Weights of a small mixture-of-experts language model, trained from scratch on English Wikipedia.
Training: a variant of SOAP for the experts, 288M tokens, 8796 steps.
Below are experts of layer 4 (counted from 0) of a mixture-of-experts language model. Rows are named router (the router's row for the expert), down (a neuron's output weights, with its number) and show model dimensions 0-95. Each number is 128 + 24 x the weight over its row's rms, rounded and kept within 0 to 255.
Before each expert's rows: a language model's description of what the expert responds to; "raises" lists some tokens whose logits its average output raises strongly, later layers aside. This comes from a sample of Wikipedia text that the model never trained on.

# expert 44
It responds to: Opening punctuation marks
raises: "s", "d", "l", "b", "2", "f"
router [128 160 133 130 143 135 111 148 129 107 175 119 162 138 130 127 104 104 155 154 107 140 130  80 140 135 107 177 163  95 148 137  97 123 113 148 131  99 120 139 136 160 158 142 106 121 134 130 112  97 114 120 132 150 160 176 157 135 113  91 150 139 101 127 148 112 116 155 142 116 131 124 108 114  92 118 148 143 201 159 175 105 105 168  98 144 124 159 129 135  74 110  89 141  99 136]
down0 [110  79 183 133 149 161  94 142 136 144 163 112 119 118 115 123 117 152 183 108 102  81 128  93 177 169 182 144 104 125 122 140 114 156 125  97 138 130 125  87 116 101 100  92 139 122 112 102 111 170 118 142 121 117 174 173 148 113  78 115 147 115 100 133 109 101 123 137 109 130 124 140 144 135 144 122 144 104 161 106 154 119 136 137 152 126 152 140 106 167 162 185 113 120 116 147]
down1 [ 87 110 133 116 122 130 137 131  89  98 151 129 137 150 107 118 125 113 103  77 151 174 103 130 110 101 128  94 108 161 160 143 153 103 108 108 119 130 120 165 119 168 148 144 104 125 128 138 114 186 133 110 124 106 147 126  80 124 112 115 119 122 131 126 135 163 144  89  91 150 132 128 126 125  96 131 131 124  97 137 160 123 130 153 121 120 179 165 133  99 105 137 112 107 144 145]
down2 [110 196 101 137  83 126 129 129 123  93 111 169 131  87 136 147 126 111 153 167 127 131 111 113 115  92 144  95  91 134 167 141 177 124 126 112 158 135 124 121 119 125  99 137 156 157 147 136 118  93 107 124  90 138 115 151 150 129 135 144 135  91 110 138 132 135  85 128  96 127 112 135 115 144 126 133 118 105 128 140 102 114 108 157 154 134 146 111 141 127 130  97 142 124  83 174]
down3 [141 140 153 111  58 150 139 150 115  89 122 161 156 134 109  94 171 119 108 131 142 123 117 127  94 115 168 130 117 133 130  97 112 150  80 113 102 176  99 128 158 156 142 143 147 156 132 122  92 163 102 144 160 126 138 139 113 157 128 148 108 116 123 126  98 113 127 119  95 134 114 140 141 134 148 108 132 145 141 145  67 102 123 134 111 134  67  86 127 137 141  90 141 154 123 116]
down4 [124  91 131 105 109 115 103 123  98 114 153 159 131 153 135 131 118 131 135 106 130 155 135 152 163 133 115 140 110 156 182 124  94 116 143 150 116 116 142 138  88 149 135 132  95 150 153 147 110 155 154  78 150 167 110 154 100 130 107 157 135 100  61  90 136 131 150 109 137 124 100 112  94 116 103 159 135 133 169 124 129 142  79 114 156 120 118 123 155 101 120  92 190 124 124 136]

# expert 7
It responds to: Early name pieces
raises: "st", "it", "-", "e", "c", "as"
router [ 90 143 149 137 156 138 120 115 146 121 161 119 187 132 154 145 149 110 153 139 110 123 116 113  87 133  80 110 109 116 108 159 149  74 126 110 162 173 131 132 126 173 127 123 139 127  83 129 119 118 145 129 129  72 143 137 140 175  57  93 159 126  81 158 106 138  94 134 149 115 135 127 140 117 173 152 124 119 137 117 133 109 115 122 131 142 135 121 134 113 158 116 122 160  95 102]
down0 [104 148 152 154  89 172  92  95  72 120 152 163 148 117 124 104 152 144  82 129 141 119 166 139 146  99  85 145 146 119 126 123 135 129  93 108 102 134 150 155 131 148 133 117 148 147  87 154  78  79 133 110  92 162 138 163 129 142 147  97  98  86 170 112 116 121 153 143 144 125 127 164 134 158 161 139 131 102 129 147 146 148 133 165 140 105 130 133 107 127 153 141 148 158 114 134]
down1 [112 150 126 167 109 117  86  90 133 139 146 204 133 144 117 122 175 179 153 141 148 151 163 162 119 106 125 162 173 116  99 122 102 124 122 193  96 153 129 142 153 107 136 156 151 124  93  73 142 135 125  84 101 135 135 155 144 159 122 131 154  91 130 100 183 140 136 125 140 137 140 162 104  97 129 132 132 117  98 104 136 125 104 116 151  95 142 123 155 112 139 144 117 144 139 128]
down2 [ 96  77 114 176 150 116 125  84 136 122 132 140 152 122 106 136 105 102 135 107 161 131 132 148 101  78 158  99  96 152 140 130 133 178 142 143 105 127 141 147 146 153 147 134 133 102 158  95 137  97 138 144  87  98 113 135 115 124 136  98  99  87  77 165 121 145 115 142 143 123  92 154 100 127 107 134 101  97 138 147 134 154 123 119 140 130 128 115 121 119 140 155 132 133 117 171]
down3 [165 157 140 125 105 129 153 160 108  81 121 132 129 142 139 158 160 101 127 139  97 141 144  92 126 135 111 154 105 162 144  81 102 127 111  95 115  59 142 155  98 164 134 103 135 140 110 155 116 153 123 122 112  97 136 149 170 139 131 152 148  90 175 140 124 120 128 161 110 117 113 165 145 109 160 102 104 110 150 142 137 150  96 147 145 175 126 161  95 119  97 100 149 150 124 155]
down4 [117 140  98 171 111 117 107 122 109 141  80 122 119 114 145 112 137 132 142 160 129 100  88 167 112 118 135 136 108 104 119 145 123 134 107  41 140 149  99 148 107 137 123 104 136 138  95 122 128 100 131 115 147 131 102 119 139 128 139 136  99 120 137 124 100 113 115 117 113 120 139 147 140 100 144 173 118 114 130 151 169 116 139 141 149 160 128 124 138 165  97 126 116 162  97 136]

# expert 3
It responds to: Closing brackets, line ends
raises: "\n", " |", " since", " and"
router [116 141 138 143 139 146 133 106 139 163 134  93 113 108 136 139 160 146 112 179 149 130  81 108 103 140 115 155 142  72 136 150 130 139 135 146 137 161 111 135 123 162 133 140  93 135 111 125 130 153 101 139 107  71 126 145 108 177 132 157 141 107 120 162 126 107 108 144 146 147 155 146 125 115  93 170 188 158 132 154 160 107 125 124 121 127 133 171 152 105 114 179 118 146 118 126]
down0 [172 139  91 129 120 124 149 130 105 152 114 193  93 131 128 136  82 121 137  90 129 160 152 133 117 134 160 142 155  96 154 141 140 101 176 120  95 169 119 153 115 108 112 104  82 132 150 125 128 101 124 114  81 127 124 158 157 195 141 122 143  81 175 173 161  97 145 108  87 151 118 138  93  94  94 132 118 117 126 123 139  92 143  87 115 107 123 167 133 123 124 117  86 162  93 146]
down1 [154 137 110 103 151 130 139 139 117 142 107 116 159 111 145 131 106 118 150 163 122 136 204 155 162 144  93 103 118 144 135 131 157 115  80 175 118 104 129 165  94 106 145 107 120 120 100 170  76 119 133  99  99 131  74 108 121 137 101 144  94 166 133  72  87 145 113 142 141  98 107 122 154 135 100 123 139 160 119 119 138  97  97 194  96 126 133 160 118 128 137 134 116 112 152 128]
down2 [152 151 152 140 134 121 150 175 132 137 177  87 123 151 160 113 137 127 170 160 133 160  87 130 155 125  90 133 132 146 140 118 167 106 119 140 122 119 117  85 151 134 142  74 136 148 126  75 165 118 169 119  99 138 129 130 136 149 116 144  84  75 118 157 127 143 152 140 129  90 152 108 133 132 117 128 153 112 136 118 137 142 141 147 128 104 101 148  72 104 177 121 113 152 160 108]
down3 [108 126 119 142  92 173 112 178 146 118 128 137 132 150 128 135  93 119 118 142  74 125 110 119 143 143 133 154 117 104  99 153 130  84 161 153 195 111 123 118 125  92 183  91 168 154  93 146 151 162 134 135 137 137 131 150 134 138 127 144  95 126 132 166 126 166 122  74 126 139 169 125 109 108 107 165 153 120 160 119 117 101 108 126 103 134 152  99 135 135 125 103 102 178 106 132]
down4 [158 119 127  99 113 113 178 122 149 138 129 138 145 116 150 152 120 100 131 133  89 132 127  72 114 121 142 149 100 103 131 110 102  88 110 125 101 147 160 142 144 171  99 131 134 145  95 107 129 163 102 105 125 125 138 105 164 161 144 119  89 110  92  77 124 156 165 151 106 132 125 116 162 140 121 116 131 153 113 131 137  95 119 117 163 164 136 126 169 128 134 108  82 171 125 127]

# expert 47
It responds to: Commas and clause links
raises: " and", " but", " though", " as", " while", " however"
router [136 143 130 128  79  98 134 134 143 164 137 104 129 129 163 104 148  93 156 142 154 123 126 104  90  85 104  86 106 149 127 127 170 146 110 140 142 137 162  97 121 151 166 126 108  95  95 134 139  95 156 125 116 135 127 185 155 150  75 110 130 164 140 141 140  78  78 128 123 181 140 148 131  86 123 170 148 156 127 140 152 150 116 138 154 153 147 127 160 135 121 124 121 140 124  91]
down0 [148 147  85 132 114 129 138 153 144 108 114 132  75 149  97 113  89 104 131 139 115 153 117 107 136 173 114 156 133  92  91 116 101 124 153  89 150 130 100 103 115 117 109 136 122  98  84 123 128 126 123 168 104 110 136 124 175 143  81 108 124 131 126 135 153 136 117 144 175 160 130  89 152  82 164 138 103 122 163 109 113 179 141 137 141 105 130 147 135 129 153 149 104 140 125 134]
down1 [117 101 124 141 110 103 120 161 138 132 131 127 117 123 132 143 103 127 209 135 146 154 136 128  96  93 128 127 180 132 163 109  84 104 134 139 123 123 148 123 149 130 125 140 157 166  84 133 124 134 106 132 128 110 120 110 151 126 174 129 117 124 140 124 115 114 125 122 115 123 177  74 159 146 111 134 122 113 132 137 114 129 113 138 129 139  97 126 112  96  86 119 100 131 128 122]
down2 [ 98  83  98 131 113 142 142 139  65 113 142 131 150 110 153  84 165 125 121 114 153 158 118 154 145 168 118  87 161  90 146 108 104 101 143 145 126  91 122 136 168 131 136 193 124  98 126 137 116 128 116 158 132 108  88  96 126 118 183 157  89 165 137 128 125 131 112 127 110 136  87 119 116  98  81 128 126 157 105 116 122 102 101 116 117 175 127 106 151  98 116 120 130 154 153 142]
down3 [127 138 127 124 121 169 120 120 151 106 150 125 149 127  78 125 210 151 127 152 158 129 107  86 147 108 107 130  97  61 135 154 132 154 124 107 122 143 114 129 117 147  73 126 130 104 141 125  98  94 125 102  80 117 140 167 121 125 158 130 137 130 110 156 117 115 132 142 126 149  74 136 139 118 170 124 126 102 103 144 123  78 180 144 122 137 137 106 171 114 146 138 132  84 112 125]
down4 [129 135 109 100 142 168 118 147 123 121 121 127  79 160 135 137 121  68  96 114  99 124 119 155 110 148 138 148 172 126 122 153 131  79  87 119 175 152  91 101 128 166  99 117 160 105 152 116  98 135 120 155 149 118 145 101  87 165 127 140 153 119 152 122  97 155 112 130  96 128 160 138 138 153 108 110 120 135 136  99  97 121 132 171 150 115 133 101 139 140 107 135 128 128 121 130]

# expert 46
It responds to: Prose prepositions after verbs
raises: " the", " a", " an"
router [120 178  98 133 112 119 120 163 133 135 133  82 146 144 183  84 137 114 142 142 127 142 128  99 149 143 109 121 150 126 139  92 147 107 186 135 127 104 176 136 123 176 118 102 124 138 138 179 189  91 152 167 119  91 111 179 131 123 112 115  70 121 126 124  96 136 121 132 136 150 110 129 149 129 127 138 158 143 139 145 159 105 134 142  87 178 132 129 135 129 103  98 100 175 154  47]
down0 [122 165 162 112 133 171 149 118 121 159 121 125  86  87 163 101 101 168 166 173 121 128 136  80 112 110 102 108 115 165 149 150  93 136  87 108 124 176 126 139 151 133 137  91 127 104 147 136 108 112 125 129 103 138 135 119 139 155 120 152  95 108 105 171 151  84 128 145 147  99 127 121  95 155  97 150 130 170 123 119 138 153 120 167 184 128 139 168 190 140 122 111 122 133 128 128]
down1 [143 132  34 142 129 134  96 119  88 132 105 123 110 191 120 128 131 180 125 167 114 182 112  45 154 148 100 123 164 156 109 152 159 123  80 138 107 156 104 120 128 109 123 150 134 147 135 146 149 107 100  98 158  99 117 168 170 131 129 131 131 147  99 154 130 118 153 130 117 116 153 145 137 153 171  70 113 125 117 126 125 100 157  88 116 133 150 113 127 155 104 103  94 122 155 111]
down2 [156 137 127 136 144 125 133 112 143 122 154 126  79 157 133 116 133 115 180 138 108 146  84 129 108 145 161 137 110 140 125 106 137 154 133 177 111 123 148 148  82 139 109  88 106 138 151 129  96 181 138 100 136 141 114 144 155 165 112 133 121 218 116  86 138 147 181 162 112 109 160 124 131 147 137 146 112 106  97 121 152  67 105 153  85 100 109 175 129 125 119 122 160  73 138 110]
down3 [108 165  97 115 128 151  87  98 170 132 103  93 139 141 122  88  90 139 129 144 118 108 132 121 113 107 135 136 159 119 147 137 154 146  75 125 159 137 129 113 114 100 110 161 143 104 151  93 102 126 164  67 120 116 118 164 160 116 169 140 165  90 118 122  90 128 109 156 124 127 147  99 105 114 115  99 105 121  94  83  95  92 107 138 153 116  89 117 128 182 171 136 127 144  93 136]
down4 [118 136  92 103 147  83 163 119 119 135 111 109 147 100 136 111 169 120 183  98 153 158 123 125 134 133  93 122 157 148 179 130  95 173 100 150 119 146 135 120 108 118 140 117  98 112 138 131 143 137 122 128 101 149 143 113 136 134  81 164 116 151 102 108 124 159 144 101 108 145 146 176 133  80 170 148 148 141 102 143 122 119 110 129 119 173 121 127 133 146 128 134 114 173 117 145]

# expert 32
It responds to: Plural s endings
raises: " born", "ide", " of", " (", " purp", "'"
router [147 140 125 132 113 142 133 127 130 149 103 111 143 128 150 111 136 123 156 130 114 140  59 111 140  92 109 195  89 116 140 128 153 107 148 151 165 137  88 116 129 173 102 112 108 119 128 110 119 151 120 151 143 110 133 110 117 134 129 121 146 135 117 177 159 104  97 168 159 163 187 151 138 163 123 170 143 138 174 112 140 112 129 120  83 111 142  97 149 107 150 125 105 143 130 117]
down0 [136 141 120 133  96 148 140 118 152  95 123 149 168 126 102 134 124  84  93 132 154 148 133 140 105  85 136 143 120 116 132 142 132 103 124  75 161 147 156 128 134  92 107 135 120 137 153 137  85 155 119  75 158 107 100 130  41 150 174 142 117 151 172 124 157 102 137 144  94 148 137 109 141 124 115 138 102 150 148 123 180 142 115 151 142 108  99 111 147 138 135 117 121 161 153 108]
down1 [119 105 150 139 121 124 133  72 101 132 102 148 146 148 135 112 130  99 139 141 120 164 145 143 122 119 118 140 175 118 136 150 109 110 136 144 121 111 120 153 125  84 135 106 162 132 135 123 117 177 122 154 109 113 107 146 138  99 134 117 163 133 128 107 117 172 152 141 140 151 158 134 161 164 114 102 144 147 148 137 127 130 118  72 145 182 150 148 129 171 137  75 136 118 126 164]
down2 [138 140  87 134 119 123 123 123 142 126 155  88 111 135 110 172 155 106  92  84 154 102 143 140  82 119 163 115 167  83 137 106 114 132 174 148 101 130 132 149 148 161  92 141 127 154 161 150 160 117 127  95 105 180 101 127 119 125 187 127 145 175  96 121 128 159 133 129 105  81 122 125 108 167 130 147 129 165 120  99 124 112 120 112 152 114 119 140  84 114 167 176 152 113 143 115]
down3 [148  94 134 124  94 218 147 104  90 132 128 117 123 155 163 142  92 125 123 122 158  99 143 117 130 145  77 113  82 104 138 146 131 157 105 149  89 134 123 139 133 165 188 146 128 154 144  99  87 106 151 126  94 126 148 130 187 128 143 124 160 107 160 135 182  98 143 131  98 106 134 143 131 126 127 114 108 129 177 131  95 136 105 131 145 144 109 109 141 132 142 137 144 148 135 131]
down4 [175 157 157 114  96 110 107 130 121 112 137 150 121 115  97 103 147 124 157 121 101 121 113 113 147 140 169 149 157 139  92 130 153  92 126 110 136 102 115 105 160 148 101  84 113 146 127 107 123 142 100 101 131 126 172 117 127 110  69 124 113 119  73 141 117 149 110 122 123 156 155 131 174 144 186 151 144  98 135 123 102 168 149 142 110 139 129 122 135 145 139 149 121  90 170 153]

# expert 6
It responds to: Latinate mid-word suffixes
raises: "ating", "'s", "ization", "ized", "istics", "ised"
router [145 151 104 155 125 169 153 137 152 135 101 118 138 116 106 140 116 132 116 190 107 196 151 121 117  85 123 127 177 131 183 159 138 147 133 162 117 127 135 151 135  94 105 137  98  83  98 112 134 131 136 135 108 124  85 135  94  97 110  97 147 126 127 120 173 123 139 141 128 149 144 122 135  76 123 100 139 156 102 173 144 114 131 155 137 156 160 177 114 144  90 133  87 165 124  95]
down0 [147 108  71  89 136 129 170 149 148 118 121 127 122 125 126 156 161  57 161 141 155 147  70 142 136 147 109 153 133 144 118 126 165  94 132 132 145 185 127 141 143 124 119 139 116 133 139  95 143 174 182 119 109 143 105 124 103 133 127 105 142 147  91 155  83  83 107 145 112 141 135 130 130 139 127 125 110 152 124 124  92 148 125 129 120 127 162 103 125 117 132  86 117 133 146 150]
down1 [149 137 124 133 105 133 144 119 161 144 122 118 144 132 128 137 144  97 121  84  87 128 172 147 108 138  88 136 145 139 144 135 105 165 162 199 129 114 101 108 154 137 118 162 125 109 166 109 113 147 164 153 101 118 152 110 119 123 111  91 148  95 112 136 122 116 156 116 122 102 104 122  83  91  47 117 168 137 119  95  99 124 166 132 137 139 148 105 151 130 132 129 165 148 150 130]
down2 [113 138 124  87 147 100 123 103 140 121 126 141  99 122 137 156 111 108 153  67 140 105 137 146  89 135 166 143  92 120 141 176 118 117 140 145 126 118  71 101 150 154 118 132 120 149 117 159 149 118 116  71 133 111 134 146 148 145 114 117 127 143 102 109 159 101 145 100 135 113 159 175 151 142 132 146 172 144 108 135 125 101 137  89 111 137 136 102  92 151 143 150 110 146  79 136]
down3 [135 128 135 116 146 155 117 153 125 100 110 116 110 163 159 104  98 112 110 152 130  86 110 138 115 147  89 103 147 138 135 130 152 132  91 136 139 140 138 172  89 148 119 140 124 122 117 106 166 152 111 149 130 113 105 103 136 106 151 118 105 176 133 139 199 146 141 153 161 127 181 117 121 144 165 131 113  97  89 127 121 146 152 137 134 113 138 207  78 138 150 120  95 153 104 131]
down4 [107 150 122 128 109 131 126  94 149 156 179 115 158 129 130 127 100 139 190 129 154 126 120 146 112 140 167 118 153 127 158 164 124 138 120 116 122 155 103 136 154 113 120 173 120 146 135 124 136 108 160  90 116 185 143 147 105 175 134 122 146 110 127 146 143 108 115 125  76 106 126 145 117  95 116 128 145 123 107  91 151 141 142  88 149 154 156 123 142 110 154 142 146 118 134 124]

# expert 42
It responds to: Vowel-liquid syllable pieces
raises: "as", "ts", "and"
router [ 77 103 137 134  99 126 139 108 126 159 158 129 136 122 120 120 146 102  99 135 116 172 140 108 109 125 120 143 111  97  74 175 105  93 159  88 145 130 136 147  97 128 165 156 127 148 126 139 161 122 115 122 135 134 133 133 120 141 107  84  91 115 120 119 175 132  97 120 124 145 162 116 126 150 136 170 126 187 105 155 136 154 129 101 141 134 134 103 152 130 113 146 117 126 113  96]
down0 [102 118 127 132 127 154 134 140 137 139 122 125 107 126 101  88 155 109 121 130 127 108 116 100 113 127 123 117 154 104 137  98 102 108 152  95 112 103 135 120 111 157 143 181 131 130 134 100 125 105 145 108 146 126 164 171 106 151 139 144 122  66 138 131 145 166 122 124 150  71 152 148 130 131  88 148 130 110 138 163 131 144 106 112 122 113 172 149 114 152 137 147 129  57 155 105]
down1 [120 119 150 115  96 101 114 142  86 115 149 126 119 129 129 127 117 110 149 141 139  84 113 132 131 140 150 158 117 169 149 142 120 112 128 153 102 154 120  96 146 161 135 151 145 174 133 138 144 109 130 142 134 127 125 104 181 204 115 121 160 151 137 123  97  82 137 133 108 180 110 107  94 143 116  89 141 141 110 178 131 135 119 110 127 147 118 103 159 127 148 121 137 126 139 158]
down2 [ 82 132 143 113 135  93  91 140  85 146 100 116 106 127 120 106 129  97 127  87  94 127 151 128 160 126 108 133 120 122  89 132 126 128 135 101 134 111 101 122 154 158 110 128 127 118 145 140  97 122 107 125 124 121 158  98  99 116 110 101 123 146 107 131 175 133 115 109 123  96 111 123 118 102 140 136 153 134  92 157 154 111 133 145 150 157  89 136 112  94 155 162  77  99 122 145]
down3 [175 125 167 155 134 121 134 128  94 148 109 145 122 146 124 137 107 173 118 110 117 147 121 110 154 113  88 143 104 129 100  92 119 118 135 150  97 110 154 121 133 133 137  79 150 156 140 147 139 134 133 173 120 115 121 168 108  92 114 136 164 154 144 110 173 167 106 108 142 106 185 111 143 164 148 140 156 147 111 127 134 133 115 122 139 158 159 111 137 113 117 118 139 123 107 124]
down4 [178 123 135 145 132  98 157 125 120 120  78 118 135  93 130 154 115 136 115 156  87 108 141 117 123 141 111 102 147 132 146 101 133 140 142 102 123 102 158 136 160 133 137 133 146 158 137 111 145 111 109 110 113  46 101 164 187 113 142  60 144 144 121 128 145 107 116 131 144 163  97 155 156 138 125 105 120 132 131 131 114 123 104  86 188 174 152 176 169 152 176 120 146 147 120 140]

# expert 25
It responds to: Foreign name endings
raises: "-", "'s", ","
router [129 125 118 147  88 162 172 113 138 138 109 129 118 120  95 130 140 122 163 130 131 149 114  95 118 145 108 142 126 126 108 184 108 160 122 172 130  92 112 132 140 128 143 117 133  81 149 114 149 151  97 142 108  99 123 151 149 112 131 151 162 120  99 163 143  51  80 124 121 144 103 143 174  98 114 154 146 135  96 118 109  85 137 159 124 190 124 159 124 137 121 132  93 166  98 154]
down0 [174 112 125 156  93 130 120 112 122 111 113 121 136 104 109 121 142 147  84 142 128 106 155 111 128 165 145 139 121 148 117 113 129 117 129 159 168  96 133 132 103 118 105 107 127 105 141 123 124 111 195 139 123 101 127 169 125 137 146 109 137 135 129 111 150 124 116 153 129 109 128 120 182 123 119 124 125 120 127 161 110 132 118 133 160 113 130 125  96 121 117 146 129 149 148 180]
down1 [110 100 124 152 117 129 105 147 142 125 107  94 125 132  95 150 147 137 124  95 111 154  61 130 113 143 113 149 150 140 128 141 157  82 161 134 151 123 148 156  86 144 155  92  95 127 140 137 150 120 114 144 101  87  84 109 120 112 185 102 154 139  99 121 156 133  82 166 146 117 128 115 116 101 144 109 112  91 174 117 121 101 147 134 120 110 149 100 114 132 137 119 137 132 130 164]
down2 [143 185 145 119 156 101 103 131  95 123 153 116 164  95 137 111 138 104 109 137 118 151 139 129 119 171 138 101 155 125 139  71 138 106 145 126 180 156 131 136 154 129 111 103 136 120 119 165 132 129 146 116 138 148 125 115 135 146 166 112 133 110 128 134 118 132 100 154 146 144 141 104  73 135 105 145 166 111 180 117 112 115 113 119 146 102 139 125 124 161 110 112 162 191 149 134]
down3 [100 121 139 128 118 103  91 114 102 153 123 149  92 107 109 106 123 103 157 100  84 135 150 138 153  90 142 145  97 130  58 146 142 142  96 177 123 153 140 180 114 123 112 149 133 141  98 155 135 124 148 109 155 145 120  95 136  96 173  99 117 118 116 171 123  93 119 115 140 124 120  93  96 118 111 135 112 120 109 173  92 115 153 147  87 107 140 161 123 123 159 171 106 117 105 158]
down4 [112 115 126 162 151 161 146 143 128 148 119 175 118 103 100 121 137 168 122 164 122 128 133 104 138 118 132 121 116 133  94 161 119 135  94  93 130 116 163 175 135 159 110 141 160 117 152 168 159 139  90 162 112 179  92  95 115 132 121  94 109 121 163 103 152 158 112 173  92 115 114 132  66 135 132 166 106 130 138 149 118 143 128 124 132 102 128 141 121 141 145 179 159 120 162  81]

# expert 18
It responds to: Prepositions linking titles
raises: " the", " S", " F"
router [136 137 112 140 151 162 114 128 150 102 152  60 127 109 143 104 131 115 138 148 135 144 144 115 112 112 106 154 149 143 158 108 123 119 138 130 146 142 102 151  83 127 143 150 160 117 121 146 179 111  77 118 106  86 106 174 142 115 113 120 110 188 108 100 108 147  99 142 149 129 154 142 118 156 153 136 131 127  84 123 116 128  93 144 161 185 114 125 149 119 131 136 115 150 147 113]
down0 [127 158 181 134 114 127  89 139 129 152 125 109 129 114 144 108 117 118 139 128 125  92 122 133  78 119 139 125 151 129  94 157 148 136 127 101  86  89 195 163 163 121 135  99 144 141 100 140 157 184 147 134 173 210 146 157 127 180 130  89 147 147  95 123 147 116 123 104 144 104 127 111  97 106 116 130 124 125 137 105 145 146 141 130 119 191 154  91 103 148 123 153 108 113 103 144]
down1 [143 125  94 139 103 103 133 154 149 166 135 178 115 134  91 118 120 150  99 129 131 120 148 131  89 153 162 151 120 170 147  88 100 143 102  87 123 155 109 123 130 144 142 111 149 135 122 150 144  88 128 121 133  98 147 134 116 126 132  87 104  96 116 123 104 123 117 107 154 105 130 151 145 131 168 125  94 103 144 176  74 147 140 118 139 181 147 105  87  94 133 138 122 137 155 120]
down2 [122 129 152 112 116 121 130 135 118 104 120 114 156 151 120 179 134 158 135 121 120 109 130 138 159 129 130 130  87  96 166 138 170 152 102 182 131 147 108 161 148 167 137 140 128 144 148 132 121 137 117 111 175 149 135 120 120 142 127 150 146 135 124 157 118 144 132 128 123 173 120  50  83 130 110 128 141 140 130 122 129 119 108  86 112 104 168 146 155 142 132 104 148  94 104 125]
down3 [128 154 241 130 140 111 123  93  76  92 144 126 161 124 115 142 140 115 134 110 153 138 140 117 113 161 179  90 149 126 116 170 129 101  91 149 138 142 128 113  94 129 161 148 119 116 118 106  99 173 109 160 153 163 148 105 158 125 154 144 124 127 106 142  94 125 103 119  93 141 140 157 158 117 121  97 136  98 124  89  90 121 113 100 101 128  91 121 144 115 117 129 120 138 135 148]
down4 [121 133 183  98 144 151 116 122  84 139 120 143 160 147 137 117 116  84 140 121 102 142 131 148  98 114 133 114 147 124 145  82 102  64 124 118 122 147 132 131 140 108 163  73 133 134 135 113 107 170 130 138 143 197 123 148 137 121 145  89 134 119 136 164 116 117 136 118 106 128 166 110 124 113 129 139 132 178  87  89 132 118  91 134 111 101 103 128 135 115 146 117 144 129 107 132]

# expert 40
It responds to: Sentence-ending punctuation
raises: "\n", "===", " The", " In", " This", " Following"
router [135 156 141 145 129 130 154 104 142 115 140  79 163 130 123 117 153 103 134 147 138 141  96 100 108 132  97 116  88  85 117 119 121 108 106 130 143 129 177 169 126 128 114 126 141 110 130 102 180  85 108 136 141 116 132 165 142 156  68  89 135 156 110 142 149 159 105 130 107 143 165 123 146 154 140 132 154 133 171 191 146 132 127 112 128 134  98 135 140 177 185 150 123 132 119  86]
down0 [148  97 126 146 123 122 132 114 115 185 150 115 138 112 140  69 127 120 120  97 128 141 134 123 141 144 130 146 104 177 150 170  91 140  83 119 112 116 118 110 142 151  86 152 126 124 112 129 128 128 127  94 109 139 148 146 164 110 116 136 139 144 147  93 189 153 180 124 135 132 112 119 139 134 127  88 113 121  89 135 117 134 138 122 177 156 123 102 107 123 141 157 127 103  98 153]
down1 [154 135  85  98 177 142 122 158 136 141 144 113 148 105 166 122  93 108 146 155 144 130 132  77 133 167 130 139 180 158 123 125 167 114 149 121 143 142 148 126 130 148  93  84  96 102  90 153 138  92 150 122 125 143 116 119  80  78 170 128 120 127 119 128 147 141 121 122 135 128 117 131 125 140 151 132 115 109 125 109 136 100 147 155 173 165 141 146 131 132  74 118 131 149 152 142]
down2 [132 113 127 110 113  92 119 134 168 133 138 148 147 115 104 137 153 112 132 144 139 148 103 113 111 136 129 132 160 109 103 115 146 147 112 112  93 142  95 104 121 127 105  73 149 109 132 106 174 141 104 109 119 137 156 107 185 159 149 128 163  86 150 130 120  89 141 108 123 103 130 117 130 126 105  80  98  89 116 118 137 119  63 152 119 127  86 114  99 106 136 104 152 134 133 122]
down3 [ 89 165 132 111  90 106 114 120 128 145 159 105 149 169  94 119 130 143 167 114 161 158 117 134 124 137 110 156 117 153  97 103 125 169  85 137 164 162 143 124  90 116 148 109 149 121 134  97 131 148 103 109 101  92 145 114 148 137 176 137 150  94 122 117 127 167 134 129 127 169 169 122 157 123 111 165 108 109 134 131  99 151 107 126 104 138 134 135  91 143 117 121 144 107 116 145]
down4 [122  98 181 152 127 135 105 138 137 156 142 136 109 145 132 126 122 134 154 144 166 139 125 108  88 133 153 134 122  87 162  73 113 137 143 127 150 146 108 121 111 112 107 151 151 115 134 151 157 132 100 149 100  80 112 131 107 130 136 158 126 142  96 120  88 134 120  84 133 143 133 119 120 144 140  91 121 182 108 150 142 155 117 155 146 156 110 119 128 143 120 131 164 141  87 136]